Weights of a small mixture-of-experts language model, trained from scratch on English Wikipedia.
Size: 14 layers, width 768, vocabulary 39351.
Experts: 64 experts in each of 7 layers, 128 SwiGLU neurons an expert, 4 picks a token.
Training: a variant of SOAP for the experts, 11644 steps.
Below are experts of layer 10 (counted from 0) of a mixture-of-experts language model. Rows are named gate (a neuron's input weights, with its number), up (a neuron's input weights, with its number) and show model dimensions 672-767. Each number is 500 + 50 x the weight over its row's rms, rounded and kept within 0 to 999. Numbers have three digits each.
Before each expert's rows: "comes after" lists some tokens at least twice as common just before its tokens as in all text; "mostly gets" lists some tokens that are sent to it at least half of the time. This comes from a sample of Wikipedia text that the model never trained on. Tokens count by the router's weight.

# expert 59
comes after: "6", "1", "3", "4", "5", "7"
mostly gets: " −", " due", "^{(", " ±", "′", " ."
gate0:511516469334480482523398499505450477462522498463570410451414460500499438605524357526401475541474531474579532436441530485439502535529491527495508445548437450563451490514528512546492546535518477435516444478503495526495452468520500488539474544474494461562489454505477484510549499520452563450
up0:475635503502581470453453542451523526513502557484442539484508497471514451468451553486458504500551495467411451480460477536489490492531504628547502485466450480508551380492411490557504615486543467383502462569469494578501451538423502551515563564448487563472438447464453446521534469493455521431

# expert 52
comes after: " in", ",", " of", "|", ":", "\n"
mostly gets: " San", " Puerto", " Kitt", " Santa", " Kir", " Hong"
gate0:522409516457414472548474615436429437487549536537412495532514426596584527542509410470439574432497493462503519563467524528599472538562539465405526520511481572579410499471462557555547446529451558531504543396524505406653496544397500504636489561463482467466539459404495412541562539403578594522
up0:504508510403402585443471462528542453536538371630476477512436451557482472507392572542477449468438441487464432419469525570445517429550593454517535489431537509499500560546512462430500560444529566532504420483595571521508435441462437537551458453481498512460534464496485455583436475517436570435

# expert 55
comes after: " a", " as", " the", " an", " is", " most"
mostly gets: " main", " local", " large", " great", " small", " largest"
gate0:528462472487504462428483578473532521456515471488608503438539518501507526464551497528518540566543515494571564572485576555478451537527432520495561480348476552548566482473536498516492545467384484548475601578590593501476509506508511546586446452427444501443433450519457518574483535526578543506
up0:442423529464409545533445535535413519459519561472463489480472518461520487515538434440504509418405442538464463419510512408589533624468543458509538507505504475490441514418438472601468498531473534599444474618502499467529519441447629503508509497530448515519412461471573544399534461560463465467

# expert 20
comes after: " (", " |", " Al", ";", ":", " \""
mostly gets: " Q", " X", " N", " k", " Y", " V"
gate0:479436594454427461540616498444559457503565497483476495527487580495547582541515488534536633401461447463574481509517540441525500487531445490457481463491481572426437447516470539507522509504453503474465460486460483437450511489529496591562534449479507471531483498493431425504466494561466455590
up0:474401462458444470529455567517532468493481492528441506505528421462471491557609460406609517469482534479490549510557520438591470527532480498556502409497524530459409469479403482521498475520483486476479586543481498446589502571495546491483509579455463564502590425563510422525459567519461461526

# expert 13
comes after: " the", "\n", ".\n\n", "==", " =\n\n", " a"
mostly gets: " Democratic", " U", "″W", " British", " Pro", " Russian"
gate0:462591455434600471416604518481469517471482522482464443393450498420520531520463534584556472472535538532516479467424490484544548638520531438528464540535501512475530441467508463618500481395525453454376447441441549544572556573472403522523526550524454450440517481482472487540522457380535525439
up0:491512495537431477473448559395444468548514457532486494557552568476453407540503508474448488459451395510492445548499531497529490467422496561432546560508443497485526481398549560477553509561565452487488524437548572508553408541529484418463390482610484551510529496617530490543513454559483511522

# expert 41
comes after: "0", "9", "2", "1", "8", "–"
mostly gets: "|---|---|\n", "9", "|---|---|---|\n", " Albums", "-E", "^{("
gate0:484434558515495467460517484506482511507478439471407512430507509502567484567478451622437544578446506530591506473466507490519563464485457454537457485508460506521615531465483520528480434600382525458562521475448461506482484482492527523602490481543397535513423457453569498525503483542467573557
up0:500509461563501530421473464547456584506489413533564540397530568500560553561545538490412488441429539498576510516509438483499466493507527482472633493406462513504544600462573528525509552464504489534493536540489495528459474601498615539407468475542444527501526550558551562562545597452508539454

# expert 14
comes after: " |", ";", ":", "|", " /", " September"
mostly gets: " ", " (", "|---|---|---|---|\n", " Roth", "(", "====\n\n"
gate2:500461549490425559536580539525394428477477555500439470438535485527531533508521559523582560468534511517545614442482393465520493477521513517529481570446523500489493477505429534446451421543596440485501547508508523485508518449444525399543434520574510448477576517519534447607518449482434511553
up2:564431524506485473500526516489526461559483547519619432433537447434612555452508392499456482523494471491549489548443408535503524557526565414504391509515532541495503512442452476439569484483512467484424515570440497543490518471449450459512514475521451454556460431432478558505356385405493528505

# expert 8
comes after: " of", " in", " and", " for", " with", " to"
mostly gets: " many", " some", " any", " these", " These", " various"
gate0:584502488495580365442531570473489508518453436611561511611456572468561446538488452468427483553457470452564493465517545463507489506456480490492470577479426535493562500521516507619479507494464553518512496519538504511517488626522419513470422484449495474401430510438469463389414549485502461462
up0:575482349550566474429554471557500493456609437532509535562423461512562469546505492492423508498517569332474505526474528482514424494539498429496460389417471514465528389478401531457607539484544539434491524536511461576543502500552453535474581433493521457391499489475554503484429533421521478494

# expert 6
comes after: " to", " was", " he", " and", " were", " be"
mostly gets: " made", " used", " released", " held", " served", " played"
gate0:543519444454461570498505420527533544564549538509486608538505535386422518509470592511566471522412554445499446447451511508527480466403466434484542506547405533511490574491485429593462530525399450553411492570517570499487486460494463623502567489541475606577595505433544539515562446503511515428
up0:515529454553445600421613596524510555499436515528465575500491535477471448489510554548414570552529523541530435426552586481437506474485525424526492495569478499499458520495460548361447532458475558516537488563513504498435462466507379434507477482459464514442497487454523610485482479478535545494

# expert 22
comes after: "0", " ", " $", "1", "5", "3"
mostly gets: "+", " ±", " #", " million", "/", "{"
gate0:554515517504489452509478479536544473484450539470572561552445538496495571459498534471552566458578498604486504461531600524527503522473562581522595451417476551507438507459534565462515494521448402466591523425518481490539439506550395512487576554496490550462550499552500540536576512479459522489
up0:584471566375582478514487456532551458446498513423519461531470493467530567490537505467453500565491473517467546383520492506474538506469429583540458499434483512431586475481527525535557517464595488520519488481536471524518426428452498509434492512498394563561537606450448417511503589568508495524

# expert 44
comes after: " the", " a", " The", " his", "'s", " their"
mostly gets: " months", " years", " song", " days", " number", " event"
gate0:533451473528494520535446532529518496487582382558502559479436546494532527550452502460527505522445565620508427520582425487419463432472426537563432482541483462481515526486455505531468500492470487560571523545533493526435507515564492425515475505443515569466517522511536494516600531522549539484
up0:506473497525387476444430520512474576459475504569494542453499481508558521519420506534471486567534594533469482571478437517464544517482379503480501563540471542572459538460480512458513438491510460469551505466540521408449541451449531592537457475535549438521522502519563484494517479545552522433

# expert 39
comes after: " ", "1", "2", "–", "3", "4"
mostly gets: " ten", " nine", " six", " eight", " seven", " five"
gate0:507489489508361592477580509548443455535446554508502574473462559514570535513566437406519514442421505470433514529468488471561607508590491514372587509530442466559514487525550576508580520496497567528592521466534412469448414484485460528552533445473433515440509531542503502509544454383472562436
up0:480526480551481521519440541438556442473439576486587471602441605479463501563543402533511481624559620511500477450446594516453490496465385441467490521376478529404582508528556546368434479465550568485520487542549467491512466466442507477447538449472502511524516416548422536482380505541408528519

# expert 16
comes after: ".", ",", " that", " \"", " but", " stated"
mostly gets: " that", " which", " who", " this", " they", " This"
gate0:428498458397380475555534523418487460469478483499501507475507533600555529413501479545514557547513447371464530464482504492431503595480470452551496609461513395557512470560417508374455479442586557546497468438476455552488413554486501544525493516606554542477485450519518458399537493445398494459
up0:490540460533494516485460432446558530505484549436498447497475471560468517567509499532649491585541486388514533512559591497471526540458471560523514501527449519524546520523489498520465419396564499484507374489472466508534449512547477441489501526503470555578503505542555460515573568559588374598

# expert 1
comes after: "1", " ", "9", " in", "8", " ("
mostly gets: ".\n", " one", ":\n", "\"\n", ").\n", "'\n"
gate0:475551487448493456497565517494492449503530492540543470626530520508573476594550475506453492489529650531512492449550490509587508461444494510475524562523562412477497442500416508503525436482467552421486474506467456478555455520493522535569493541460569491545428398464437537463407400524511506538
up0:450387439417547467522449517480490593425586440471491592406441635478488455462459497531445503479592456421496433540549497509549486516422521481444573552548481580537521523496452471593586568488534548544566397535510533562616422464559542491422470453370497571477428580503562481460580523395451432468

# expert 35
comes after: ",", " well", " such", ")", " known", " did"
mostly gets: " and", " as", " but", " &", " or", " including"
gate0:538494573539504583548513457554395455396509579455540495495435489493465563525467570557523595462531474517502521407424508469504427460491520601535454472519496504506524404458547523554556550479529568463580571467468424524465491586603562531545543455448470545557507516444505578457501465440598479462
up0:535549487463477500500492514484520579505528482477490459536547462456508450451558542508481580583495491455547514475591651500581441505542495491499599420498523487533494520477496509546434548614512456519531462471471474563520502423468637479524520464575529477543509467528420502587580520520578420459

# expert 0
comes after: "1", " ", "2", "3", "4", "5"
mostly gets: " six", " mon", " Pts", " million", " few", " ten"
gate0:489474476455545523502523428571498516551510473454477502501504497477450513422517481401491475386539487602530506524626447494480375510512468419516523468428551443531503512476477454469460528556636526580494486468447623511466470510557503535559603575419456590490566595512524486508529532620534512496
up0:529404489538481476478600487542502503432579481501499554464494534458416565542428482533559537541420457602429521526479518427581537520512536492481476563502449496537457573580514468455471500522523548513477400564530555444636549563554499571412465532476475490426505442537471578473558442460562499514

# expert 43
comes after: " |", " (", "|", ";", " information", " Conference"
mostly gets: ";\n", " Loss", " Animalia", " took", " UTC", " MA"
gate2:558570437504312436456453521547507587468595508451547485505457529517622584519412485521352518545498556486468532498523515498422486617515541522576492562484453487612508534412454440355507503591450429494498417566532465534437529485458513495485453410557528517556548514512595461509433479543575539607
up2:420526372523474532510478454449514545434461516552563447455545455522518552506471505534483488502536518491500584520495477558471548594537464515527529591493386496423450539528564468466451480517463463549546544438495477511563488460498487430536494485534481593508582534549587572502527522515516514537